From a checkpoint of a small mixture-of-experts model trained on Wikipedia.
Size: 10 layers, width 256, vocabulary 14706, 40.6M parameters.
Experts: 128 clamped SwiGLU neurons an expert, 4 picks a token, a softmax router.
Training: a variant of Muon for the experts, 484M tokens, 5198 steps.
Below are experts of layer 4 (counted from 0) of a mixture-of-experts language model. Rows are named router (the router's row for the expert), gate (a neuron's input weights, with its number), up (a neuron's input weights, with its number) and show model dimensions 0-255. Each number is 128 + 24 x the weight over its row's rms, rounded and kept within 0 to 255. Numbers have three digits each.
Before each expert's rows: a language model's description of what the expert responds to. This comes from a sample of Wikipedia text that the model never trained on.

# expert 13
Name-initial pieces. Capital letters and first pieces of proper names, mostly personal names and some places, such as K, Z, Al, Del in Delon.
router:156110099080110174140111108096088139156164092140134069106153123107145145134058123148121127111111161100111074114146164117143123121140158137097148151084144097184073125154098118154149148126138122086124143101110120098131092152126134132145154107141160152141114124147134118161101124110141094142137109094129170161117135124101118115128141114194134138126146126131116132115134150123082175128158163156111153113119146141122128135119128128139078179142175130130122104113144129082156120155122110156135126153140107108127127151138085142103145122125115153082115100116120111131137111165181112153109113096138136138150139126119124153144132150100140107164165069097153178120162127130141073169126131124132088136107128125150130151129110144160161099140181134143113113134105161129137145144094115
gate2:145130094137146145126144168141120092126089142099186117120146121130144118151110114126117093131137160140143125095091087150142075109088158102154100143147118152142161122104105122162149126133148130155065108132093105121095164137126151116112138089128163091131126140160134129115146165121134159143127133090109153100150151147096141080105171139103180126140139196104133156123103147152132154141135150100183163120120149105120150168128157115139105081136130162103118153142148180127124143088113154135174121133082118132095150126095103142113133076108123161178119131152160125114163142083156138115109098119120113125192144118127128142128152099126130130123159129167083114115149129127130113096121115136069144128089134147159119092124129097116148116127129132142111138107129119133138132147145081
up2:073105127166130157152127157155151091114115183068131138124162154153147098149126150133096158146119136122131122116093116148181126121137133054167107120101146138114158139136113154138136144116158141101120145164113114122107159130160148132119155104143117116133162137166130169112146100098137160141129163133133139107135183168128121091120144149123179103135111141137106126111122121113141105146164127083123149132105161103138143104114153105156143112155132107108139157126134183090106114130166138178106164119152119109118100141131092147140117092119099113152139112109159116150133086085118129135141168107100099159154131164148084149141130097130106128127151147192104124097162139115077153109145113117102138100137138122163137091126091116139132100133111199139093116122129128146148112136125087
gate3:120109139195128097101094121143127104129157134129118170135146142139158108144089096102151163128157128135134130112098125127117094148118112169122168124101155073155111121099133115123133117116145155148128128126115098124157124142137157149129056131166122127123125165161161123112116127119132170112138122118092083133122183113125129137147128095126136115126114109153142134142154140132165126151093127129073132125127120150114151161117143149159123090132137099178145129163062144125089163140148136165184138160164157168121127099131149132161134122160137118132150094155139153133135205124156083154098117097145088112139101114137103125125097171144125155125134169113166087155135125157122160149104134112132138117159072148110132099108096104143069109132138156117122130104139105117116088121129132
up3:128117096126140114091088110124124118114158137146152163134111153115095097162109104109132109135168123159097165079111124120139137161167113140098140115115171075079108123113143119142163163116147158134180146066111067144139135163174133170130101096125160127122139123120173088104128153137167154125184114159126098116123126161162146082116113108128159108105167124121160132112144123158157096147138147116091130142147122150139136142137106167145095180120125096110131182147126151156120148106111114142144142126129115148123140122155153144169132096173143118125148127147128205122135139149157076143104121112152130110156123127139114153159142140132119149143136126145134087143119111128138132156099138109132110149152112130133098097140128157128102156123161147126163159130109076105158134110172110
gate4:143122104169133164159118118170094153122106136150113136130128134119147134127125152117137143106128109103101116085125154109116147170116106145074124127126144146098129094129119133141141149137069165124172126117156134084108116105108139184145167157142150126146067111132110141123101112109119137142141131116117146154110156123156142102158130115116083130095074121151180101124086120141135076116148128108122131124131136166111116087126118154155164098145112143115095145141147137163143131143149155127139109090146083102143130132114157145111110153089120111138147127149168156129129120132082114148122088147128088080124129153096120061158100150138146115088092165102118126112105169132082121095093135104127133110143155118094100085076123088087093116142124104130130099147103092150125105097117149
up4:095125130123096126137138135141113153117094126129100119127147119110144124122113172107102127104127126118097109093153123155121177145153121123114133176080161163133125118141127131197153134154132134115108118098135139074138107092123146113174181102185131143160076140130076165134099142163116148128150114095114178143086108098137126087098115113114111131149122152142178126094096119127093090103149179136098092095152143176127094115128119141105136138115114105115124131146165148121147137164173132097062115108121138126133147125143146124125128130106134104134105142150149136117130147145114148143133110117109110134118158178133150156130118114135190149103082157120141103091111183099090122086093128104135128126152132132128143137107099124117101069132128129129161164159101109160135126137107126
gate5:108135149107136113153126150109140119158147109117126167114135111151159126173152099092122084132130131106114152111113120147101124129127140162136104127139079127165107091161203116157086086110091112163104131102120101164137092100119141133088163112126118097115101157127132135150107116137172135130167110109160134119113130133102137089137161124113107169118140149105137108127161101102138103069144120143121165119141188165112119171066148117138161139109129103112087099079112140141133175131121110103102142158123121140175090132086131117164126110134124174158139093135115131129135159153155126049126116144152156143121130133122125109142153150158119129136180162096130139142153134168116145119122116119121072162119132135089154158141100148141105125114149098146135111137131151114130135130138098
up5:142146138093177128169125150110126108086159111132153134084129112134135131149143099100128104099106138143102138141107125128096157119085148141133119119138075117112112079147150164142076139150132171116146145113149131212162139121127113131097133136135131131149123148170166099122145123093181141118142124115107135138131156090143176086114120156108101134148147143137152148133176073117177095125101120183121168101148143159129127138102126101092143163124147095107137101099127083094089100128128153133082130162076128126147089169130151115139127135132127148151134114145101152126155117128155161080123151136151169143116164129130118129164122138133120157134161121093132107112105137147110114120147147096090103117133127151108129175134146167119132124114149132132132127154177175144139114140139096
gate6:132160105169114138136144166129172103132116128157080149102139142113125101132168172105114167124122119123135124115183118128126096135144128135136128096170104109163116089097154142143164148138138148132129085108097107116170061109118158149095113139099131125112143124123168127123155077149093138120141128135147163139122121163154091109114150129137134123135106146161140159160162162160166147122115113124117148219121128105103139118110141098096100123114135150086155088081143105129087151149146099127121106139138131111144143158139135106106116106154069154095135159154146139132143082163162134162089140107117130107156117154147090161127140108117168118138154120097130136106134152115159141118141145079136128120141148132125160158113136122125095153111144113150122090138147118101080082103112107
up6:157151074124150155112143117142148132141102103152129129116152152126131136115133155108106132152126141125115072127121151137104135150144093133152102103164156121149118108112205134103123115107127117123102125122175106157176190141134126138129139142174095151123143093137136180145116065141119130146190137082173103110142119120090138139126157141106095092127171138127114123125119135145103151089171169108121130145120176144109116123083114160147106124127120129142171108113100156123119160151146130113128145136126168163149107148085135111134120144131131174153161151132128132115124115163107116117123120211126108113144151133116148148106117146085091128085150162109119194124147128145126140093115157107141191136155136114152108115126065122101118125141122149096110129116136137139114109136121123
gate7:125122133171141126136122122144103149115080172138082121125124141112157092112138170152090111131149103139145154090119125160108158161146167169130116096118140095131137133129138135175090117149146088132185111118162137163161111107139122174147134130147107113122073106112146139132111118129152102155098117120145107134125104111148156126125125116119092164128111063175140135119125086162136128121145127134097132132133157122111084129174126125081131128124135140128126094132142152126167126143130127122130140137123113109122112139146166112140155126149153161164137169154163111106140139174126162142093123143136171125152120110105151150096134127127156133122147086112111134089126114124101097115168148138152164160078141095118109134119090144125100174108143134162165079150087125073059124165083132
up7:164106099143182163116161102113101110156076135133080120134113158120102082081136148195138103124088110139143144176124123136121145133145136109115088108123140134102139100134137134112141119090152095135133154140152112168134144088141133126130146126124123106115076126136153116171098146121153105149157115117121125136139096130129136151124139120152124141134128115156087182129112123159157124116148153106141109113129128127123127107141130129129139129140117174118109111129152143160161136098149117140152131125123114129092088113156136088119141109118118164136132154151120083108115118117123152205117130139151143124149103124116166130085127127146120136136110091180129099069151143104154102151127139116122116115061130113113110175118104181108148161132170146174178093132102109123128130127039149
gate8:168105137153144135131159090101177102132139154151139124130120153163063073141091113095105145122173090102162159162129130146141126068130151117168189154126108118164131122146123118095135155122171131118165131137133110121124096132110138105097110135151137135125125163132137137107148088122095129133088108156146110122118144080117123163172122091128123136110125131150148132115125114098114150111100141151114115101141126139105121137155142121129134146136096139130124130139099070112133145106145137199156124088137114113136127136145188097148130132129154103116149130149177118135084134117123089135093093113123105128134099157096114136101127122137150124126121098062146093176110115161157124192086152149135125126124107129093110125154118134126119116159138099109139130118150196134072138116141116
up8:129100098164134146179160110143157114139139163115098175154164163108119100123119147143134172134127142109152150145115138123121159120136156119144136146146117124140078085115168134127145130170143121142173167122124123101139151178107149082106110124184110153098158166133115171119131102153111135134090133156133106100159113092093090129135123105128144143123113140122122145088158144103129117095113169143121136121113100186140140144148148097119131170131120133146137126167078104091132156090159125128143171081133109125139149120143150118141145154134156127145145108137174135149119118130117092150092147133149074135136120121084098131100118138087099115137080116137166160154099157138149142157098169143134131145142096142133084180130112133142152123133127150103121122135108195150100131104152094
gate9:113182132137134142139148143173117144130125143144128171121124153129116166111112151137118136117133113167154065120153110138123140118100120143123091094114137093106071095102132127148128173082109135128141123125149133122143104135160156156128110131127160150093155160129063095106105153141122124128169107121108133163144151117115104130128176107140112130094091136144141168165138176108140171157161190183166141152092124129105139159105115136109099096107114151091144181110098132100132135141143107151144109146150174157129138155125112107146121112083126154166097078135128106153146113066126139135106168113125110147078098144101128127113138107139148133148151084146118162128099116157107139131126108131149117108130100151131132111142104096181144122165118112149156151154119153129136108159110129
up9:112165151130146136167134113151087091127126101130147147118132127127139125119118123146125113133108175136152107141115088104122128133109124149115115063125184140140133101124143117170149141120094114130130111133152116075118093133120132135132105144097118100103126135099123152123109127156134115086165106105090113140156185081123126100126171132144075123109107096122134109161105196075123161103131110155137096108116100158113095090101124110124106080106146104165129164110103135098116090114175125138111122154141176119115145163117110114131129114139133111114151096128130128130115087101110103110120149144154094180119151138115091127117077127163158115137149149085112137150083153176117155185099123106118093134115138124151173149089102126158125111141109133161152148101100134119120135142098158

# expert 4
Digits in numbers. Individual digits inside years, dates, measurements and counts, such as 199'0's, 7.'2'7 m, February 8, 2008.
router:157156108145099115083089145121143122120106130151136149082105131145122107124136122170117136131124159101059127084145150106136120129095172115104149128118147108116150143115067128112131100126160086144129103140145154155078145133141118101165113160081120159088143164107101158146169141160129125127130135095146150156169159151102145156142101086104160124126149100115162075101088099110124140110136167161148125142133125143111106172125128128144126123125182092101155168132126120117146119122098112099089101151140151145165146157128129132089141079125175115128121129171115116118098103137089116142153118158108137128121126136156120128126138097111139130127134112130160115142170084149137173134134132142100120160135135155149146130092168123140138136129107119160107134070108115149078076166125124
gate1:133113082147174145129085108129136162144133139149108142158099162104157172117119097111165090128113136117162162157124160115157106158122148097089128154139136130159088132128105147095143111137121111123130109143105122156120137142104136131173098128147113151114088116138080126105115139114141125096122162143133113148120134162142086170133100152181113122146113113139119153090153122134177116160125141081135095113082104121119100140131167117151122152143084133120113138142114104107131138127134113157098113139098157118123126063156122169106120148134133169132142149133151105078131183126087083210116116120149157133123132152104151135125125169179076152150116119169107146138141134143126147150090154125125166115102149094105102133184139152124096085106144121122119111116097110134110119122120119
up1:138109117140142173124084108133123134135157133126134110162094148142127154142088156171145074137146125108124153152112137159121116158127169143110143132115135143156081160158109143123149130111137116130118083123128126157124144154106139164095130117134106146096139123087145116124106132089145121103110150074139101130126170153153081159127103153155096127141091119128164172102156150106128126149145165122166145115116117099135061096163131143143109168093146130110113127107098138113099103121102108103117134107078150150147136077139136142089089160144124175139137160154159093099118177126088097165149138161118150144146130125141106194154112159150125130124142128184135183121123098119155104159144142098118171114115135111146118142150132145106127100114097144136162131105147121169120121086121118
gate2:140133141116166151108120114089099160131178102164135103048131136118135155104115145125165181104139128165165166121089128130158154159150110112122098120083133153151157144115136121130182150151169082130112175105080125135149125131136161117114092170145106164172102108129150122126131167116096109128139123121113133172137092137137123098145138124168120161143133139148101130111126115142123150120103137120132144108125122157125119130135141135113162164161149095158139126147122140112104171137149160131109165096145106104147139094149134142130087145089102085100130138144114162157104129142095122148139168111110125116091130140156112084107151131118181148144071118126112134135149112098142100141116140132161114134121186155140139129126137119162122069149158134112109155178121102141127074153128133
up2:189184116128111058142132109112152108166164080117141133103119114130091146150074119108154193143162151132156148121122086128108117140159125159149138106097153122162127118117168124147130127119131145138116110132083124094142119112136098128116149147104096151123102137177134105089152137132100068166113129109120153133133113126113114139108100153208137134154132150134137162139170154139141113121114112144116141100119130160118118103099137140167126130134116149152092086100075136109115132151137135149119135080149137129172096120100144134108118147108113110137149139159143174176146126109131111126138101137164094089155134138120155088152122109118134125152097135116137092107093129108126143119140150128145133160101137149139107146123098146160103151113110105153118123199115094137104118089168153
gate3:134108152161098081126154089095123156151138129155127144133141152120104119116133134112124117121125118128140102136115148149111113110102104175145141143090197136124165139151084140117118139156133166108157161140151119148121116132129104181115112122116123166133100152135118144142122151081168087158184116143106135112101104134074115117117099103117125144131138164156112097127115098131060081140135176187171142143106127153133125132113083095104148113108072143106145139145146126083127128120096138149120127137158115181106110146114119122108137103117103109153097117145148096128146147114170123091133137165152175154110084136144136122167134134140120082182179122088125121118135152140120154120116152106127123135124148167157122121178135136094119135111154142080147133089115115133095121112119099
up3:122123160155152090099157099061136148120134151154088141120121136074128095109158134114110113150112092140142117130108136177121112146145075154139144118142180136081138131154146137155106133138152152133165130139119125094111143135158124174110109118098143154093104133145132111140087162157175097160143118149111143106112102164090107136130106119136150141132122133140136121130098116126099094135115116159165083133136138122118091146109124148112105115135092153100137152132158108109127117144099135140136094117167083130136114130127101104095112116097130146142103086138146104169137142179126127129137139121119165166170087153099170135201116129160094070167190135122079109126126130124098123133139116149153158145125093148116126100153144135122125138102111145112140176107113135122080154085115130
gate4:126106062136097116154081142142139109123097083154132130079126111155108150192109089108145119149151152122151111131096102129129145100122128161156158194106193129139106087164131111172132121108113143125147092125087133118127131153131079142129107120124134096134106144125118108119122109131130125157146124132146105108113120092120128120106156148151107160117171102137130123135126114144125146110095138136132171120121105116125133132156137117082161108133116130164138064135146158086151120110141118153118135129158139134120124117163137117083100156162149095166109126142136130094088135145062124111170128101135078100150130117153086141095157086123102115114150127073160160125120151090109160098152106087166157135160140151132132109116144121134126141114108144143101100118103084100126109160124152
up4:111120104125132150131060096087132141138115086102118106072144171152091130131101118166147114120172126155144134125135122125138118090124142116178100153097174115163137135092082094157128149109144151144136099111128121113147150155136113119147121125133098125093085149161109169117107114155102113113119138114165125137151125123133118101125162141162144146146132106125121143140153098099168144149107151140175137130134124115119129160171092142093158130145189114121145065122105155114159148144149119155105128158196136126139098112199118180101120139136139138119150101151160155141078128119140110083161126122095143137155121123141125122111160091120127140122121115139135098107151119129110124143146103077141141134179163096094151104173138108139121148138127100140116091113090118137137105158140111
gate5:147132143119150159133078104092129144173103132116126108122107121128135109113115150105154117129111119126107158152112136142140146106146105109117097148130095122082142137103110144126138113160142130148088169122123150160147130103110150081156131113148105144145110112106175125126090174120155154108067154119076150139111158127172118125121137109147153101138159161072144115127111069164105141113085162140127123152125141154138138122155095110144150124117157128125127157126108109139117134150087130107117133126098120089152122137132118139130077098133129158137159149171142143097130139125165143102066147074073072156107154113091127123137121110075109155124129143142130149145135113133139132045116121106140150158120125141146129142148097178135138174101099112129107108065152114134117142123164138
up5:106116147137124102172145094130100145153109095124134079134150156162138114168094165116147132084135146134123144116146137136168154092132112119139150140116092131149151087181131157092164145109152090115084107089122154137133086166119110130092142116180091101118071136134118116145121109091092111153123132113073156111129073142098161092137153100121169101111128124151130130124155116167129130115101118117133132101114116127128147143102123136165132187139135139118118111146179113107093127134159124129138154109103118162147124091131143136113157124144164135134070125116137102148106116122149156142133139131112135115138101144105090103131125059117139124162143167096143143136147116147116099129148116108119123106129171139162153167128107153131145089165118109101169135134071167115150162146105158
gate6:184128125175140131139131119134100085132140103125088140151139122165131153161099099136111112127140159128151151127112109132160134093126145142123139094134116118097129217130113142099133139110119120106149120076126128142144133138121093129129095108131139112132114111131109142166149140099151116117134156141060164135095108084133147127189175174150134101082130147121125118113116194120106141108128132155123117103186118150154122124157127124151098116099120099141157166132128133086148145109121158112166139143104135142131163146117087167122150167130131164138165158120118161147170155136135124124134156129121111137131096122124135139104140144164131106119117147132138080097114085115119153105154141145140119130141111195172085114105097117134120117147121135167123089106057136125110139171152097
up6:152178120087131069137164118130088134128165104118119128114141109135114156124085152136106139118173143145096118105077134139100167088094118127116087109087133142105149098108157124118149109124107123076170142150130144104137133141131133147104110100099124140119146116121159149137130102116141145165122132143108127109114145116135139121137137145213125128121168126162175121136121138132124136115162113161147159087153081156153135088166138133148101146176135077102118151093124116109143112086125119155111100129070083146172153141151102128122121143105123118158113126157137135115120155132119116142145142134098114177133146152171113110139109146137123124134156174113105137135103079120123151114161094119134137163152145134184088129097157118152157148101103133167153123151121129142087125159160092
gate7:118139111090134121141147128116133102146140141101119108095130133151091194122073119126154164112157078169123152132126145121103104120149149104153142110112130119090138139136095155110132168183137113095136150147101118132150116130150152095117142138167108141129105137139137112141132126110085098157158132147094089115083114200128128132108110136174105146111140128146097136109130073119149136146164117124118165095158142149147126106148099127103124158148131127125076109122094140125105149118114090138101133066082145140188076131110135144126132132114106091138137133114126178150114079160162140155124122120109115148107171108145137103140125125132149120137100148125102126133111137152158111128131120080151124168094202113160098171113152119158095130114126153114128109165099127101100107144134107
up7:157134122134087069141140132161139119119130140153150144125118140120071172077102106136188115098146120166158151130106144163157111081109146142129137159121111136080136155060130142074182113142128106122122142127134104139131162181109123096070118132146133154130104143132137115130145120112127065158155134129099112135111137115113098123108176151160124127122114176121125141131104109148144128135150123143134124129171140133120131128189129120100116138134139054137090110139135082117141152122115154115130148086130129133172146138176113132093115142118097146148138112130112176171159102100144126091128113095088107129152129132116115125131163123147109161128102121139107111108117159105151121128172093165148142120127138109143139125087135103117148117135145124131184139172095120160124091155135130
gate8:128110158068111115108139125121120107124116127137146111125116148171105157131143171148115070143110111133055159117119144090179130163144166151161101179133144112177155113093128140153172096113171099122116097117141121139129129137123104147126110124129139154158122130152159133127125117171092109117097121115154109146137104137075112150080092137137073152157130105093106158190111120106124111145134155132106135145133132121154118108155092144150107133098106149159110086100149128109127134154113132133157093113130113132126102143134122111087141111137153124105176135105135115129124154139151094117107149157113152132141127110142142137081130084150067126149161123080143139152166113141136134088151101142154093122162105070125116128143094140105152185143145114119144102129111143132147101161138134
up8:132112138128120133095162164141136129117104104114141111153136136135130131117124172141122077158086136131081171148119150119188119125134164107157115166116132132183149132076126158145159137099127102098118140097116130173111119168148135127160148096132156110152141120141131123113123088126130078146123123137125101119134140104107104194097112131137096127158115114104058147180128142157143113116097185110104117137169102088123112137143117150126112140126127103149114126132091117158123153148099140126138102107154110084119119125106105132095071132131124119110128154121142172143135128146159100132140132134110144125150041109115165124095106120122127159101108121070122129131123146122143097091123114093165146094176156117098129152112104143112161198115122131117141140138102144143144116121090120

# expert 10
Clause-ending punctuation, conjunctions. Commas, periods, closing brackets and conjunctions such as and, but, while, or that end phrases or join clauses.
router:141084121107170140173068076173113099125128146140114137096118123132143105107149178115134150135159119143167128139116103147124167136105140130103125151108129113125107101159137126125065109130113147147138115140099176168151148084109151170145125132104154097141113120162130142139126149103132107130118135159067130094151112062130160138147142169090145128133095152133146137105139134112141063114122106110119109152142127142105129123133168147097111113150141117127138136126117095126103105125132110155103151136156146183122106142137099123101095144127128120107142086103196127118159117101139099134130114160175125137114117135152163082117120162147124128121133164091100127128122117142104148106109176175134134103088111097142125174167134131108069136133152114102135157108150120132113086152102151
gate1:124103105153107125179120095091122150078131109125098137107139125135092125132097205118143121111110144120093116121115108164117140123134127122143131152141151095139130128106129100139194150120170133106143138148134139101072125109123081105101125061135125166137122104181108115126110139138125125129147115121096128133157202165110146111107121146111124122147129094124138169155140144122132114100091145098101153155143154122121155137146122123106091096189140107130150143100153078182127106096161132162154143108139113155113172131161118116158117154149121115128067103148140184118114156127109132124084126135107152123159140139121140125105135114108181165129145116142155198156133113163135127127104141126128121147151108141137181110147120128134133097117106122131140141083127135112111083113106116
up1:140093134163157144174111126122135148092142134158109159115134117128097144145131189148088084134112151091080105125119111136157086163127141100100147151145171138150115113124131126124183167122139096142150137126151123103099107121145093131112147044121114165119115104145113132095121137143117126145125123116115133123125179164124165138130135144160107138099140110134112154140110131116130115150106148121103129144140162116087148128148096103110116123183156088154146112128157081173155115100156143165122128148144111133120163109149144135158083119142125123127104106166140160123084136141104134131088144097142148153169149128103142096121137126102169136139165126133086191133119140155133107121095140151127110109157069120116169110116097137102143095151121140116123181084095137133107094130105155
gate2:118101157071156117106145101139124104182130167148110141146162127155151155132135129127119094129129179093133095095133138120138113116117090160102122157122168107173067121136127114090111137137148114129160121136127101107104168107118114130122107128160141141160108084138113107125112076110132053118120085161145112172103114141141086157121138154124094164089122125111152074130124158141102142132140085131160128141127114143173125120130128107095136132122160157111123117176101118112112152145119136118157142130152130119141099097136112141179145167136122113123130127155130165142144173115125102140130120106149108155087142190152101140127107110127124162139113113112176087148126118149174169099159120143093110140138109124133104094095113096131099133112157118140127148083086125161137158145120094
up2:114127146083141119114153142113139083161162142135132121162182151133131142147126116149110114125166138099143103159118119146094110134136170126141173095101142102097082105081140150148096127108128127148155151095084084110156090104116153126077160106148150133165100093114127114164104134151132100111137088126141121125136086120106088096140154108107151155088127129107070114101172080100159117091129108140143087142146186121157133133180102118126109168130149141110109171122107145135111134165123116099163096147140123122127097143129153120113083132134124136135133154126145116173140144108101111125142154113126096114116120094118159105124153111129142166106135107104144063121080092138155126103122119123102146113133107104133141076129139144112126121146136102120146156074128159137099113143094135
gate3:110140048139160096144122135137125169139139155120120141103158111133149144153128133129110078143143141101115141105135130093092120115151115110118120149120153141136065110094106150094128155112185135141147109160108181152153154122147152109095132081141121092119180100142137105094136163136147093115157160093123094131181143115111090147160161125125121116153084184123125176114114138112138143114129080069129147124105128156116135129125169163164112113146172124134119089098150106146114091105168119167137141095115145101119091099191152123119144138095113125135134142104151159134126117139084114120110138129114103143126088146145145127127161123118124137143146152119140129140126147090123125154121132141136102126165143124148108128153159083147129104146172091147128128075148114153112141155135111
up3:070158064155154123091104118166113141125145181076124131145123128124125131150105102137121131102164165147141120119131129122079121105087077073138121096130147127118081145119122150131118132108144099113104130144115123131158114092180135133103149091149078121145125122134125131121134126173137098127123143133115156135175131103082092122136124117101159146153119117100076155129116121120105167125125133110114123092125109155121114108131123167170113092131165155175134102134116118094097084146149135138118122122095099158121117125156172116140111109100181145156174162071139111103136109075068121139102113148147129106113096115121105130141121158114113128134113115102097123115124142125156119104091089153110110171183146114124130151136148112119092161143149107158131104115106125141150105150122124
gate4:157121141131142128107141129129164106103136138162131127108129093125158158176170185133157070121142128155095154102100136121118141115150118153133141163116159136102164154130111142135131160117149114115106135163115136103095090135099137157116091102140132154094095116154139176107150144167132157094158118133120179100128143133108125150129099147114087108120163120075128147156095150125128117092123190116118141097171130128104154135162127151133129132145146122085146070104135150143124132080135141125118128128113134115113187133163102099149111188099135109118125146115162112122132108108135107092115107122144121094153144110153129125154137138120116106085139080125131122124121071162171139051110106107122147091152104133118143111090162145084166149116120142132116120160145121098147135103143127
up4:157090143146153113100175146132152120125111161132145164139117145140133166123141188118159097123113150187105123122144148067115149116161106137105150152112184136129149129091130129132123149107160102123127126190112121116095072152116183134155123137115128149112121170131151166121116130172103167091181149123127154143137170106095108147141115164140113087104138113061092150160102171120125081085122120149116132114137106102146137125166111156113142115132132116093133090137116127124121158110148152119175121122107127151149150129123156117164085139096117130123138144123132140132143106103151164140140098097104144101172146099141121136140106128136148133077115095154141105158132121136155148085126119125105152116141131139102136125079153102098129139144139138156129101176152150100139140120081118
gate5:147069117160143137142132095103169107142123118092136156105158135144120108151140124121087084106128104102138137124159090113124181133143104078166114125081124137093121113176104208159127099126118143172167127135114115147136128120125089151179131121094133150128164136134115173167163110096118142155073151153153093133051140145118109114085119135151153148174142102183121125115111125123153105124111111159090125134091126139129096149090123116110088125130136106123161108144128116144126096116103148124094155120102123152122128132101082138173104123112093171146145133125120087120134110137110116100125113161128124138121132111122131132145115112108109101123125122134159128075083122091099133146131126110128146127100137112111110101097152120097130089127103175107153095131145134135148104118153116
up5:132066109151132126110131097106148095100107111105134109125142139141104125114155092098112126127164144086146126102144085097074162125162085098145130128119137153127108116142094140130086107106141124133152131137136094107168136124074086152122114118126126142113156120147123154167136105119101136106093157147128100150072160126121166116085122134126148171212117113163107147107118110117132081150118108154085125157140116170157115140119106088117114138122115121108114105125135111160131086131103125083084144132093117094149114140092141081118128153139119148152086117117134090155153124153142136113118113176116121157104127112143118183184150117128121131088164107112131120130103108132133130162148115111166150127117151161136108097133112129113125136164114142113157112099116155131145080137167172
gate6:112139151140170159125122135093153119119142109166135088160107108139136169175108158180134149082135119119136154113150160132125122150092150074157134132168125130131173109131126083118116123131121121142104119131131143156102150127134105124114145116133166129147115141091133126125166123141129130169166130101151134154156117143156118105177120140132136189102115128102119145077146139093119110085112134106120109172088108113089116150082130115115161100119114141179103106092158197122122106135103104153132113147117112128127139124150186090146156107131108124141117132117196133166105119089110113147108130105129107108157163138140111106119168113143101130133141163100140166119186146156135191124146097150134099106151111137138109155128149144129090093132133117124136148168121115128139132176128093
up6:101128152091130137134109108127101139119152116151154103107093078170141167161166124125124137115122122127148125133155173117132113115115160098114160095152142109131118105115091113105121174170157155139167130120147150147129161126107104075110146098138133160183128119087108158140115113139098090140163148105113137120165094107172134146156152112117135174151151167086106158072144123085106133070117166129116121159126073132129141151127106118108142085078174132115135090089159140080136128098130112145122087131145107153112112144131149126130103141172098118103146145082133109161095127113117059137172147134107124097117146159134096128108149126129116136107097163101141148136157103123155130140127097148143107124132163112148104131141108114130105102120108167120142115133105136115116125148128154
gate7:139154117120143100127118135096146144093139095127068149092136142131141155106127098132130143111131092102150136093093162098111105093137122103176093107141113184127107147172107118135131146123172086191132120104136148128182142112125147114102138167079142103097157144117132139142119112113123136112135120142114097117105141139132129178122099138097126162153148142139133134127154136129149150124101164126138127156155121120122084117091127106110134127112146151120133117152112085085143132124129121070152123129144135107152153162107071108110148111117127159128121079107139142132111168114121120147105168137149150135112165116140143143116070082136165136128154091150125090140117085141074179118103090159142145067110082120092102124187120122101145117104091157149108126122117130127114135136152147
up7:117168103135130130123125132113143160110160116122107124132135126127141140125148126135108162091120076121160139134122147084135077152105117129148113118176114174105128186125109121087128158135171099155148144142138123143152141144116147110136110171116136139082146169138116068149155137118169165123135096114127130096102111192114143149116062148117103127126163168103117099117178124116129138128148132130151133144137139115109082087056141131155098104122124108118119148171117076100130144118111095115128111132100132128152154176130088113133129111102127166114115090133160122155143142078174141160127136106119126151112139115134104137118108092143169142134134116105128090099136079134084148106102104160145132112148098114064092120151100125124152125082076130146133130137127125131123116134142149
gate8:152090137097104157142165136122147151122111124138127085114126125112102107178073148115103122175125116130130102140157143098180135100106149131168139074109166135096129125117123186150109143142214125119113144140102120124156111087161149135139155120064123110127132101107117086095146104174104137142146122104126132102102113079115112142165150153136116142140104157141152124143131146114111150098125126155124134088139131155163136102143143104147112111126111125110113101132152117145098143082131119124130146159154142079082107150119164121141161144109147167125142144118108158146170151092108110168104156122123156166145120111092134126127128109094118091164126146103086114115136120164111145133106108141126105176141087093119117164120091135156144133110091132109120107160162116130145109118083138
up8:143094143117096130118126114102125132111134140114160077163141135125153102149108099139139102155111103149124116163164155105178108102134139151110175082110162151088120122131143135171092141147204125177124098091134148125165139102148164126153160138106179106069136118113146057078164114148096142115141125111113113101092128121118140140139157114115137152140132160171128167141109118128117147115132135107120160085119148129139157159176112123133147155142107144130110103135129148107125133155136103142089152155127127111064107134132125154087198139124136135163101111146128109179142156119153145158123146087110118160128120070140125131132130103116162106147139118125129117132161165152114132125137134093163141155140119104117106137138133127127141092136105113097105094159151119108117106087123139